From a checkpoint of a small mixture-of-experts model trained on Wikipedia: 32 experts in each of 14 layers, 474M tokens.
Below are experts of layer 10 (counted from 0) of a mixture-of-experts language model. Rows are named router (the router's row for the expert), gate (a neuron's input weights, with its number), up (a neuron's input weights, with its number), down (a neuron's output weights, with its number) and show model dimensions 128-255. Each number is 500 + 40 x the weight over its row's rms, rounded and kept within 0 to 999. Numbers have three digits each.
Before each expert's rows: a language model's description of what the expert responds to; "raises" lists some tokens whose logits its average output raises strongly, later layers aside. This comes from a sample of Wikipedia text that the model never trained on.

# expert 19
It responds to: Capitalized first pieces of English surnames and place names after given names, such as Bar, Ro, Cor, Smith, Brown, McG.
raises: "s", "n", "y"
router:490491476456488503486523485495425478556467485486508519521535459506507499545495460526539482509483470491519474481445529525503501461472494467473449478522506520465513412511483597497488539531508476462534490580404449522507548513495509630534548473542430456436539531564493468420498527493585528491509534515583497451456529496566420528466538512480511539493517557532497416503500480483501516504564
gate0:516408504507551500515554538533485498528450465430473550521523495525507532551615535538546537545453545431480492480483493468499479496496437563565503464520521600480523508468442482468455453528489460451587574549468455541458540468536472481531525459509443490489531502411464472536486499470524504488525450507515537440496520522501534457492479519542527564526474525481591534535499503453440455504526
up0:481538549524499435416452456480463461530491524480495463520469483550533498448530468513488466516535507441499464507505473516503493471528488553431515464520462459430481494490501523494532523452559567512401540439608434495473446487429470470424459548531515532532527444521517536439434497499533502530404492456518480559524523531461451598505486477516475567552507507511432463449466567523426471534484
down0:447483478490456476525454505564518481492484560490468502501503441525511546498440436420499500504452475485474529524445505470598451494530489516512484537398512494552468497477467536587560500460483540473436514523554435516501477556521514487527479489504447510496533488506489477536491559485459495488533583463488527493422469551467478511548494547519501473476486490517561398480509515509449478465475
gate1:505467552480501484499502500507531503451583496520523448528475437511509570499484446442502498510524497507489553474472549475572423422458471385506544524490517475509470527567400498488477505466529524450509531486440556491460535438535536453529436442567443487450454564497549511494469457447471534474485508528509496507570499484529446436509524510501522516468421461436441450548515567507516507512486
up1:518505432497453492505473500493497488461557478534536541523499485487487538489441469474468421422453508520527559488505537455512554461460470479481529558482531513447477471471505543464455545548478518442550505534512553509535536529509490456469483505447466469510559563469545450459605484486482554593398503571552562523537529482525523517536515429527441473493486423418544506564510498495521474477532
down1:484424460529523480407551546513581530525500435492518510510507512489512471525430458462500520475522513438501509515579471437500501562529515506488515562541554530552474555471534526514489514598531510436479569470495509473555529431521459555511480449469482495535572469500535441450522416490505508385479587579464459509464490521531506530497436482522454548564524478529531502472470537514506488468482
gate2:483405542528441458470522498531496497504475451538471571443551524547538478546465563530476500535482395510529475481497449509518591518453505536450473519503487561512517527497540529499564561522530391505425513468478575506504503490566569523526454439509563485564581535503461551525503480506500491543501491508509584556498489536427545524527473528462562508502487493459494549525429537400501439502471
up2:534524493542508520504497476484496542523502476511504538487459502455532500507587534523441533530491541509556580495472528550504499482440468521482503386504536519433523527443550458534485443495502483475476620589486651479470488569531507546525459524475521577492530493482556565544554508451480468460480501485482386487455447543465533537493449506489438472565433499474474493488578453454575478485562
down2:565523574406498499492466520472527529457496509484501475496501475476486483541540475535499469551498524558518504469455441527568534594482468508493450560491509503457531485443513491410511424442549470423516503505464526482484450578473505550491512470440443509499460573452572437498508441426494473533488477422494519506519549488432499586466522445487467453517531528489565483410546344488464495492552
gate3:513559496522466574535507494478483443502526480451520520487554489440443514541524506482496484479516458497522458539568524494531500476419474472519550516408638531493595473541519530522514544475490483460530472504533481533524563510513553511547501450506469493552476488567518588425464459527483571514539489554638476500487548518437481462479570524495541510540498547532463442447470503468522450464565
up3:447528436514486448477450501462449393468516515500578568502574526520481529544531496471456507459521547509511465480513444551506425516452425449500485511525486439489462496443507479464498547505523501504547505498503503505549541516505530499461513527505445511522498470540457486480476529544537536479401508479617470599465516525477486525472454517494567558550460457476509417454463449471411442554608
down3:432472533546517479430445519507455521541523489564434541470532520479533484458445494422452512517474545464424479504504451488515565473517513523474492514538543532527392481483561448548509451460441472578521523524476555523429459561440536489487511494477519502467554487532467478582561431545536446451467482498537517503527491479582470489476493508484496514562525497492508540513522503532475510485482
gate4:507501432506548453497541472542518499491497525482563525448532537447529546478523425537531550522595562565515458464437494512531469483523491541482447503468513517471426512441464596563453472489530548500452445541493490483535489508537516539487543534451453494471424441393436503525502530557456541502542482475429464469513562442523476482541467524482490500482545519449604446458478551526507516515538
up4:536483526551488470484512471562466545514460433542512490494583474563537459470571464499474525455522531545477517483483524490528566550434507524511517542480492504451458487457472511502525559479525523511517487471498463492468439486583484533433424490500495481529437513484511517554571598464563549496470525617496553447539512518572466522512481617497473465504529450483488567542437477553508470538498
down4:476528513515509516461564532473490485478487531471490442510523495538522433456569502470444486484505506511497442444477476495505478465469486487466422513568453511490500502553486537501494418467457475524406520490579496509482478541442450505466393440483479508491485560476547486466493417532488470512434436587502430393494451470510520492418528508493450504508503517410498470502512498523460453463485

# expert 29
It responds to: Linking verbs and prepositions in prose after a subject or noun, such as is, are, was, of, as, been.
raises: " the", " a", " "
router:490539579472458509527539565495488530526533473504516516509507416549586539512509470504542398519473485483558506527479492548500502451480477443439465479488552478429463459541504475521463492493528516537579559507481556538505477586485535493526479529501442473436489497526506424505488522489524486503457585489503531495488517459510508482442539435420433444493509496521526499533507499485592552482518
gate1:470530489442465463491439519461448495519501530447458548570564519482430481556435519543552486536464462486480534457469477519516436478520483495466590441475539475469487433476562402518527502513491541510530498521573560479449455495479463521460528460473487506536518493496504540501516498474467495476579483493499420496435531543442432443545565503501582530522491559539504538476517483537431487524467
up1:443526530505508558481548543438489571531469427507472565497550519567523494516514527557402556475539526495493456480468551498515514459511445466476456453462515450472456538437528522536591486420463521473462503393545553512538532473480500498528512512500526491496512473527498503529469512522555430389534467545442392510532502534533522480532532541490465499530502507429494471485498581445570490491498
down1:575435497490537496518510464550455500438501471564565529482483544581511471526483454520547519500531506521479503502513461502511488468502488550498492522545542525459562481432569527467495457514548603519494444534491468482594563428523526492620500497486527383431528461558462462525496560471499468470402512481501493507470530555553448528435527520537524444535544463498517494479526516457498484539517
gate2:506466541440472532495521482543534452473521567503464476424548435483510520576560493501518476536519537574513547451499449451516508553540494526471478544465547515521566516503495518456497516452612523534437544491527463510547528489512563477470488508514467524507589541467453458515504473491503507506492591463512481535526539447486550458460485437513462481510452487529576520480547505611507528466560
up2:503540513405470573483512463542503518480472453521469478486522518478510476515504516487470501551509460473552442429505466451386541521519393425455519499513459455472511492526428520507652458569581504536424517558483505498456502461527535424484497547517490444553544505456507490532517478538445557477425518455503472538493471430487470480439526512544531491482453565524479517476539538514464520530537
down2:561446490463513492507526516526467471445499450474445493487549444524490524496515506547520512544516473571516499524472474481481521544430541535484496529531512584489477551503601494524511522516468474498509406449545508478494440542461495389487485437437462477489483461535451488491487512436554434482489503548476514498499506520596519480474519420434501513551553474536544553457453514473491526487486
gate3:541489539479508466559538503417545415434503552506518482501507511479445577464480555505469507461451531539460497484422501420460521495506514479501412474445480462544514506544523496474484512526424521519451449515566478493492517442613464520444441444549516532491575521458566516504567445495518538485497486506550506490570541525532419529484508447436523515503504555516553458473412515510474488563484
up3:481465512513446478502504474520527502455515464479566482476473546463494500498515425523521515506453546488469523488557504541554502515551488493508564513502514544433468478505528517545498480542505466511432549457473488510477547578508586508625512468569495580454443485474521488504547461506511559396443536505461539541441504488527506402446544520522490504497509483465484488516562431452560501485483
down3:492494488518525517541503498522476529535474490507498469460472530478504414559519474490548518535553507520517452433561491516510502480467536439530541444506527562522489521565503542458509522537505512505583551556482505542482502487516482572507583510467466492440474498506579518548477487518493564514431608539479517515500525495517535431483443458534533487533581471466440535489489529513501490527531
gate4:456522478601493541459534450547534546535473501494485520506531488575411552576524495532507440491467466487561476434499485533517451497552452494485453518460547441555513595466490458480492506491462518477524498547545506503586531465510473518486480521562481537486481543431507439520493458420500488502473518494512515553517508558543553537508445461461568533525488480502531503539554551449478505448554
up4:516542571546523520485481484501438569477494482461420488494571451475443456479528506495483432440516441505560506514392548572486553528474423518462512505471538453491571442464518511453541535509446470451526515500509470469520455461526575504532554538539507482454471443529460551538512514475503585458552473496500517497491438406539511556480488515525466470470423532494472512459458455435492506503494
down4:463498498469477547517540436474506445449528503440585584467518525533478506542498541512530493483490521529498473513505495563464549435537458534485494543503522489490435481561585483482505491516475494541457513484455431470489521551539471526485503450486522540455545529532466469550505434461595599518488573555481561536548506475518544463423505502434478473483485473464514445496490599578567567528505
gate5:467531601500482472485444560521470487426427493443455462541495521372549514482459548459538429539464494505461509556557490439544508453493540534495537474507554511432493511515479502422521527456453517581526502479455489553458511501468507506555552496464433458564461536480604521455453490556484518496512534492477495486427462493447547467440568537450514457404485467528414534500546509553509543409520
up5:447520504456488459524543456525498520546474498513504484498465488521494423561558502462502430567520549486415489500480475521542419488443390532500517510454507466567545506467471532466480505472491521418486417529477460488566485488499474574490451460509457446515489526484489427468549537591563499508479526507518513522540502524471468481519502486513508547539512420554563530504494551553436516503455
down5:453479502416471531460557492508517506500585538580519527453518502542463478524543496515507524469572559528589514477482583499497445549555520448460477464510517462545451535524489461476539505514471472541423514510491530563495472504525534473527475523579497601499565438510434511432514505476602478533543517546519513484489470575550511496497467494534508492541482523464612497555571512496476504447510

# expert 2
It responds to: Noun-final pieces ending a noun phrase, mostly plural s, also ation, ity, er, as in diseases, institutions, activities, people.
raises: ",", " and", ".", " in", ";", " ("
router:462491552481443524529456578534521432525537572478528498533493502542538463505462501477475508507520450542443419495491508472551447510471445472475502456491492526466508419544523492520557542469504532463533599584495496511476458628534515512558478520494446496522500554503561453414443518543517534461557504459486557484450427465535505425466439556484477454433541607540445470577484523518478481480488
gate0:443443478435495556524446525477481426511477443539505538529491465455503469513560485445485552523448545497423442488532502572496464460535487555452437470440558554544513490493536455452502523504514499437584482486501410472454474479393495468472586483470456532444524571558554496561504580452533475428481507514529577519515483479499490560498492558543506542586478465516543576546542474461491492485555
up0:514465475468460491517477506516449483433485465522520491461599470561540471480569479505493555517506446471490520431528471434520521476559508539488459473506495527519429453512571477361509502521451540511523518458450439508487490447441523466540570475503476548542496530478523531444541515477582519537491518485536544500568526531549482479525498468439519496514550473549511606547446531513481499449536
down0:462589495527553477444472522470568518433533574441485509496443512562490442479547440463466528483497492478415529397510512515553515542500554513486508511448523492505542472482512466450555533595524560518466514498528437524436489489495515470460558537444497525463494463496521520511459477533484472564547558514451425473545526484468401503513575502442504559501513524547457517491493459506447516485488
gate1:458515462491394570552571558524526510452428546540466471538482526508532494485446578571561512498519534502477449558469555544491500453478482550514481470530429514484517510506456496522536593475461574452528479509516546500517478522516488529471451447487510524539502514527544525488553455463466462552599510517542542478453475567537463456487510519495434491467512462495585500529481478558493496491547
up1:545548477485458545500528562558480523502500501556481519530476537446568502479461417506516484528474491538473427511457449575417502591456542557472589476495550451454516538477469492511478550593520466517513539475486522515490489450483518556517478512442532513446483544554478516504504501429465504513500513544507547528461482505506499506506538495486571540483545533518541545534491514487486518517484
down1:518538463490512604444462439468555581486498474467520491522497546460477497498524453513475527435567534512518453507552479421491482495506473447543599561479538469497561549482428522458539429457574496489462472488534581539524457514506536463502529535504510547498487523517512510452476527573524509543537465514507468493548483511521435529519507503506539533541526429491530465511485576498491431440432
gate2:459533504457479469473475492452515460555509526481425499534547478434509482451462477494507477465509505484501483490480467496487536529506539519473491483525433522496496498584474539537454587519543511507539523469530514504491566553448520506497506464514445523501507589494570575454493471533505421474501512468607561469470425528493564470489447491428482529416416559450446513566539535442479547433526
up2:532457453482498516390549492559506494556450477503502537487474558578489473557504511466465510525485512480525533512523489520490469481508446469509508465532488474544415522481577476479490439519502416506445525524536497474496477451559518491516478513477490443531460434556474517575426554460545596486538523546506544543482536486539434567500499448489546484546529520540546538454484470530565529460519
down2:531467495494489551519511479559541442535521482447493505481482504499564428492550460491419563481492450450492509566449481462403541430492452483500530467481513490476524537573466529483483504503545515507471516513571483574450490451473545576557422508481500504499481512477458535503449530501598514452492534506517467583507494544512473541472494424498505481563508530542494532525499467408534467518468
gate3:478497499447502548536527578540453509493534540534445427447546492517516538448514435437450537504453468516491500475452487558517539454506495502457514500512454459486522523429459513565446569480494476517518532542466474556510562393482497457532531498504501482515531459458489451432529487463518491478526466504495528474562508524502502503446511487479435443633563499501499561488485506455439509499512
up3:536490522499505497490491488538462458516508401501513520516513435427433450498509498532510382471458470512553459486506508532429457521509517439501496499480523514494509498533522558478492496516514424478463493510457517466519486537507486504503457566496551501498633558448499553466484527533507410442450559546518484515440445508442493468482470465515444507442472576579467466570536474556467567600535
down3:457516527449522467518511454458543416504442498477521569520521493490413473467505540453453483526489485588473478514464540494533518530475504450502516471462478497506564442507487484540538548516589483567502459513442475518514510444474562535489501499510477502466521539450545537415415516555449559526409482481470531517453420522483485489430511559471510525496433482445533534520550510577513511516483
gate4:474512460511500553421529517481447485595482512417467533470454480528511518471482579486521489514494477501464551597442530565497454487480486464502514522517501527514501508483472528523509491536424472441488501526518452564546464499470567527480537510514463538485531532459457525534489516425443459504481476487524549554461486525516392463443546518512494476438445529500492444541527515448553501501531
up4:447454448522539612477475573458394530477491509484414506415508464494536489477498514460456623518550518509513527531610520476556479481461462468431481511495567497485433556513525500465475518545475533439462482511487535568513533498471530476544518528497503527475602473442470494521501491535474489471518459448468431547517482540504520447475515538526540529521507562508528433537541476514488486490453
down4:486485407463539462502529486530501513450558488500533453481472484403460555476496456502494474399494536471521477502561541539456557450485461454486462551534560485489471556452537489499433506496555467441433459437446493557587514510530529589530504468473549571450484472451501554473504506467540552521513483501505515543556501551553507535465534494454510502556563481532487498497541480573512410441511

# expert 12
It responds to: Middle pieces of ordinary English words and common nouns like part, link, cause, e.g. cad-m-ium, ad-mini-stered, er-up-tions.
raises: "s", " ", "-", ",", ".", " and"
router:522525466540460547548414585567471448409491568541466460472520469581482493554508483532607560496513458540445475516489512462525500475477508479481503488476486466437477514532538545521538524489449541519525622508506569559506534561485567568484477482483512475414510548493497475442505478508502552466495556481469486463425563429486442491471513526455493451545523536526446500496444493539559430540492
gate1:394592519435458508488521495524547477540529534440491507574449498515464521536530546485558501501473515408419448436457574523522499469477482486413539502622515462547459523440474506523484496530493475538460521454509509529501523436479506483452529535511460559541484518436504487446541589556502533519523507538563489526555567493500539538498499572514504480535464485460445484445387549502445543541537
up1:476503476506390489535512468489522485533472523444542567497519443511486480601557530506549467493501541478394491477518569402580520566556453463470522550497437500463515467475457492506596426455439523494494479523480504494470529447481460533475503553492446596480447559508576436468503532468502503543426501509570540476551491538474535569503556431471531429557477496501555434484487500504503538510492
down1:561541524486533544506464540431518467497601482524580480522475502496447529537475545498511495383494531482413476499546491526524501562528517482536562515511473496554524465490526578480587511506602498495516469546511418565551515447439470552527480481437442499475512479519448580538483552507583440507479495550529523503453498515478515465519452525576498499517490505469437565477557504497468520492564
gate2:437502452489412521434561454413483516489481488492518488489441487488512503494498581501566506536450391442521459542507473518524468476460504451483452481486462519521441550455458623480520496457467534527550513375512445535456453480494470536543469625477460486463549512493512465482521471463489485506535546497527483470479479484476490497453505552500482496520502465485491526540555400455485509585542
up2:538566486502457527418502473487529547520508471455529528534502515540549460520562489509518533493478475413510511470538467499516543529511594480480531489433497486451516422533465524495434450478483491529454589503424463527501441581535414446496507550499527502524509498510526463468548497415529579543517507439510482474571478528515493470486463533530465533506492442445511553462513484457485437515464
down2:527566463465511455470570445559466468500567517439580482459498535468485462545450574428518504524516450485546493518488458525456439458557506480493486477450472542471495530542490530462527523498536469458473421452505519465564447530478460555501504520472505586554487428464550519530493494565506558471515462451492506491495471565522510494431553587463457437410581467503516507499513493551455494549494
gate3:540476462518464586533406453519499446516459502451454481467541541535527468519527531547508500523462508530422504481468472471520537494446449496496450488424516539518564486536467443473529521539475483520530556462452517550543470500575516512471508499514508582399510511440481489472512516608515465496531486508443469552472502528498526508520545496567539427534485465499526529545466518426555534518538
up3:456540455490454456446526514521537598503500506540417546472449496540506432536522498560628534502477509528454502547460483477539497454440540470548447542575491555436541458484529499598530453511480477526479506496475623519446471514515441536574540544519456491473544469463436446532604518485462435502538590494466428496529440433528458464487443531488475449494555538513482491490475476520475555502510
down3:525551503483500472485492549490486451559526550427613524491506535453448609502401556473515510466513453576562520527514364432497513483469522428513462519494565499484463494522460528484532417481477490474531506516504520526518512577509552547524527520544524541520473514450462486495527505526505486447543405487587521522513505497542527505425532502593475448505539500520478491432483482599542456432481
gate4:489506501513464463482540425485551490462536503430489529463516504492541530481521490463525497485508495493499468469497458566474525459527528502429505592504429486536593489489507444509460552504537476530483489517503470527476465551523487629506519488477527526466442583487524408504466489469488501555555521486528558510550431495440547480445443516516548473385549477469498590506474526533563457519539
up4:483507510521565511532497444531477455491511490507518507457492534552468509463556499493481479450545477472542504515469615500497494496522492510504501539514463489580516481477415421576531479484543437514514520513538495514504439546554494481516478512423462561490528515463498536442410557513504508545533497439473563510472540499540457498480495549448488484571484517457523491553523531456526488465482
down4:529503503468539421443486541540499517429492479496508505488517482555446497564458479511469456563498573478592543559493455459489416545498483547515429576501523563505523486539535511504515494450511500489489524485553454507416522530527519486506499537489494506509591435515468446470515553455461439515515495489532545460556470500514539483523519493509454474492546480445470540442539465465495532517482
gate5:458504471528504505464490517468498481496450517564449465487544599576516537409544494458512543495457493429489484434478505516524450495435438499479503511398517483482515518418453518470494514550398441527515558500498621502481591511516536514515459522505464478427546504476543534498513499534496509450487572450446621520481481539417516508445453522458463499502597571478478541519504490550448450430518
up5:481499444517489510538534490485512451586456548540424497505508536538458508413524454531564498478482532481434438478515486445520421513496538559467587424419490498545482525479474498460483581494480573538538545550513577523492525501533534490501432527462472504466423550494518465533477507522492518492458519448476457508561539530478535522537458494517515485546484480511551550472518514561450470513505
down5:517461453461505485521498452510512455528497469529540524532582505491565523531530433415480486516503515469481418528457463440512472439551489562427522540424467516465532470455498543468532510444480469449421484545506567549475465521536546578489532528539568495548517403487516516478539419564552553481477524534446523489551410460496499535485433540496453564421574489492495553470519518517448513482530

# expert 7
It responds to: Digits of years right after an opening parenthesis, as in (1924–, (1885), plus born and scattered non-Latin script characters.
raises: " ", "-", ",", ".", "s", " and"
router:462479575435485515510468581513399419535447541496435521529551463582464468506547509533507462512467465501499471521466497472505531423483534451441524455536425543505420435463453510484499529493544542414503547560524518548505485569465566582501482490517517522519446499497471504470469552542511551530547539443534542480458452415513440518483472497463492492524451534439483435493460450487519529465560
gate1:464515563444545486533465486581516505509488529508568474591504529504494481435496499467470508487479459502519521514541533477530493509539436507477523472582544527527458600503498498510554506558432533485520538520460535438495497500412456434515545495554498538494564443499455445481467513526521555504433531443514464463571518454501473548487575457467495428526525457449556503489560579480516492456533
up1:493473462453453467492545520436538570488557532459487545535512534587489493540466487465483496504572469481531544573589539548523513419467538543484496512483466501471448470516526478447487540535474478511471520559509479477580486477527471532499477438436479513504497518501563498539568468418495500489505466475408498558490511580401557439499444496450526529513518499602509571480525491488521436510456
down1:444489533488391530484536469466483548566593538550537513547539537495493475472425478452434500510550467477484469463514490427510551473491487485543530538555460501506500499484514474464447522486501473497527447518458508454507529597585475523504498483479469499525560473447540499502503539522512556464465487394514455563456463535438561438496540551519543503488526447537549521477480551493488428557471
gate2:524465515470413507530515520552444466522507514499445520485472508513459451486492481460423453546396550535488519517501504507519526548542499453622471515474431493469525446549473492468515424528427522483490462447510505459443480523448593454515450486516529516532508482568474493527499478462501522480519540560505536537500564531531436500586472435538539466555458539491496591493529511544450542468452
up2:495434510554462540571517450499550553475556519437538503431544435451422534517557518488524491527526431541444493485474573562562564469511413552492497507507497504533542549461481480509471544466499472568606489514526502549508510464511441517526440534558457426473479518438479493524519417528504449483543478478510544531528488489405534472504471516519437507501508494501443460519556525480502452486438
down2:524550487500502478470503524466535539526502580467440462577526551520485492467489538407445516587501516525522495452511458475491448452491497485500488474528511529478511440436446443501405483560498493455494428508444546442566493450536391448484499530496526512485485481488495419557507480559544562552480503515460474514520482485435489489435497464493394543448526547593529469484529492430545476530440
gate3:514510458541551546520516495477482472589474520449472523479469556589554429541545524576429544444483504509495525451500504503597500445429526496517434595567525506470528477478560540421475458528490539551480488544487548536460513524430504570526456381495481538514450528512496545497560537435558544481457496515405487524500524491526499549479584476432489480487520469512497499468510522427562503518480
up3:499428520432483554503437526508493477469570502480564536546518479502439562550488472468590517506506539529532510585548443487429446545452524488474525499464445465488532573529489515550546450559498571493529526550545466492544506492445500499536529526429557504455472486522516478525467499481468451498577485507512432528571581508486497469473474506573469643469513477438481457487499513535430583556513
down3:508521498550409502501532438540551560503556490455526500531489504495483465467526503508518522475495555479459520533438520391453555589512492443491587431443455529510469529513468537506532518505522476448488535456468488499539486498462547445525487633531566486446554438460418496480571496437495544510500570412417481537454469507492522602541519523490442501517479530466516512508462436524549603526566
gate4:468468558448492463479503489462495443499521498478506501546471471507541496488503513524554564478437541452525583437443533510548513480523540457550474473470512538453492512449555494503469519537493523452522482514550497463490469546509459556488542408494502542508526460507442487486471488474515461487487503490534542535496507516590432550486522552485546530516446515524461461551510483481473491534491
up4:491522478522515544556519513550509485521488490517488563523495581500508532478459530485503459479518416491502480553498428512478485514400520604542500523479504526523443450610470559520486486516510470529514496485459520459516509512498549492503508543503496475492449532464495487523550507546489599507519511525468494504521505493503535486497469472422440497489495509510513515412545530542514490502520
down4:476513508461492456476570514511447465514506539470587369482494516511478440488523424486499433603513535418510423486542514522498493482427559460539533469560490548526447521476484517507515479476481442466528528483535486549483534503463499512527554562446480506505479536484401465526550476492444538496564465518477492510578480504531506479570441570501485468500492526477466548474434473485594508478445
gate5:440507491514448454446479429499462546478553509482457506512471458485465446414549517463503515476533501488519484570485499498507478532407455522427461599474498539496438552445462506480548475485383543521453603489558557537515465509520484445494497496482539472567535488490422512475443477501429454499527507501550482515509460561476500541517523501494521503583469490498513502504459531472567511479481
up5:523477482488586513514560548512485504536474522478532501442461406543483486544487424487460493446477559461487477410458444480410377491512485547543524461497538494565531522504462465498493493519517497506565481501511502490515472581519494512526455611529507452479474475446485549444505464541484517563466493470496543479478512536452539398480439531523476525467523471454494552467555415582542520478493
down5:497448551511486442514558555493489484503467484511485516412519566503506465514478530518562468525530452561367528491480551543496498504560556556449479513496490383472495494491547532508493478528516521496570438626530564480515471471498439493533566455483521508559542587522456493590472525546540526487514520506500509431482583526520476508474521548466561539484469483573587505453475474510482524489499

# expert 25
It responds to: Past-tense verbs, the infinitive to and prepositions after subjects or auxiliaries in narrative prose, e.g. served, would, made, played, by.
raises: " ", " in", " a", " be", " and", " as"
router:477529547514508479444497544497418471520497527483484561505474448455472425547533499520563439555443479480523502525482488491481475468456472551475503495504504456458479432515483470535577513478527566557479555570464514523504500637538534546476527509539441512509440539476520464423465533471508524503539491443505497475426534478494483440495493535508564522506549477594481512477497484520549499507537
gate0:419437494492490540523465551512472492481474547511515460498586470534582500515470497459510513533505497572496555503493509499445473476508481489531531469550478479471495470586506557470508426420440554449450517550568543444461544478465514364475469470377482403511546518494507490525524462572432487610421519450518461495470476485512477461450516512459461461423463497606601481596538531493476454467518
up0:437531517522451485530555485467451467523463488545492537523568500539533511486463548501464532591445519472502524518543508523503477516465477495545516426531416506523515490493515475466501517487503541503466563537491540514483582427446529457498476482464508493526505477492520494534521504528427555542516544534543450475428424533535546459524506544448497567553491472503498424563529565483450448416474
down0:551511498539529487496544487522530597491496503514463483509555496415408506508542479451579407561489581497445525561586532472433508524496564530521470463493513497485469620494464508457479375535420513468510484502557554441506461544519441400446490532427455524416517536555482502462493571486486420568512482473481480505497571492516547488441466511505471472440518421496511490473520505505542481484577
gate1:444480434512484497477482485513459459434524526449486498480529490526518440618472484465495514564551499482509496517487476520548513461491455465506556541503444513489467458559452451498562491454465490559557578540499552489546527479578507431541473456552498525480468589539490514480530514541473463546483475474500488534473566531454505505494438496406480523456512538460493458501522509531519435513581
up1:515517553505497449604525480497507566520491393496469468524510468453582472498440519565489559515492496454483599460523483497416483453550486513535475530545485525527508573506499507518532461529578547481498514495526528519537431571492492438512454423410529437539582467475442466511541506456542544378479540516540554539604501519535514492491539495511513467477483501465456566508531475520548481490466
down1:483550500516429498518546507489522502463530466523552535500450497590520514574514492455465480506455464468552527479420549504540495546539505449508535438496494445502511472637400501555499497509466514491499466516494518508497443492486518506585498453494434445470496525417467536458579530437504579556517532540535495526463624507558492519442544514549541495470428489540474476492477484470476551466526
gate2:467472497511456531496432527502556535474426523531492455455503480521463541552494512543468485463498487562545529534521486520499504455427516498513470539489523529513467500490559548564528476515503490447531461541478566505444559488394549431500621521434455563483467449511444485449371505498396518479527454519456512535530534524495529451478496482520482507528512522579493458524494515461493525515603
up2:528554515474504472462425491523489483503545498495486530518461549414541483536516516462461507511505522402456515540486482471505498444478466622583509475485516471577489462477482425512446530490471490509495504495502495477430475496503489459409444453483519468505417454468524512567500555526516539519470566494459513483478456477472540478581496528514471483460517510495429566431440413496489460467460
down2:459480501467492487505480568458488530446515516517492475518474538456483579460511482472530467520462477447543501487500513429453478493440511508456457492435493433518532480524515506471461560479523520478503543426473556495484539554443477643471472548465513512444475543374446476488506455524505562435389434551497459507516563593470417500535531560464521567478573489516478522502512497500442474524527
gate3:409508523445509555498477492528482560485484455511494540475480558548547497511477487543508536470541488447447465498494507521552553475464483467536538488530511512498527444493508560425508479543498460503484482537492508557513466488530462551462409487505547488558514496415494529446479471508462461481468554508515509496520488456464493557485529551482515536428498514537502530512526475518490481443505
up3:519526497472510471578473532511480502501508504518462508454609458497524497482555459494503530502437545495481559524492496431459498539479537499465500509527488435514530554596497406526498495499486471466493550455544471481468521525494526578538537448495454593469513426454516479520526533479521537435502492467507623458470475560507476450530511399483461479454458526472462530456499520419505516538511
down3:541493521489553519545505475496482507416466502515446501469473490391466514484541472388534524532484515540427556512538489564455501490491476507393460496506543494550513451534460465519458481547470576410499520518475508489443449505462519373530461503551453437485539442432540583522542516436496410522556523431552447520505510524516521594500450471510515540449553516524496507493521507542513532566501
gate4:419476566510573465562484542496454542518511499499461484496492428489433488466481452569564488553524562496538486501533566504520474503424506528448505438486482494461503521529626530502516486457519556470499493536527435477522473464541591533520513498497468518468453558555532585529547585568430524503511534507533503524518533488513468465529550483519498559486545452458550484487488516528507518456525
up4:472537478475543488450513522500576495411522439503430549490504506536554527530536586485399561531460519517501531535503460445540480477479517515479547503582492483498491434467484452583558444478453441538454505393444523480483511536465460442522459498473491442533473503467441481551505428499546499482558451511540491423390483513507605492424488530517445489530499470512484539509522540469439477597556
down4:491476495549472458513452524504487492482503520489519536501435523481534530491490504481405454486436439524475460487520512507515527504457441472513568469487493502552546549541491573523493519477448513490554504381464547502515456532524534450599441513432497492449493525380546484520521507529531500560478423478502447429510557439444501493492497492486485483548515545488492475512443516541520497536511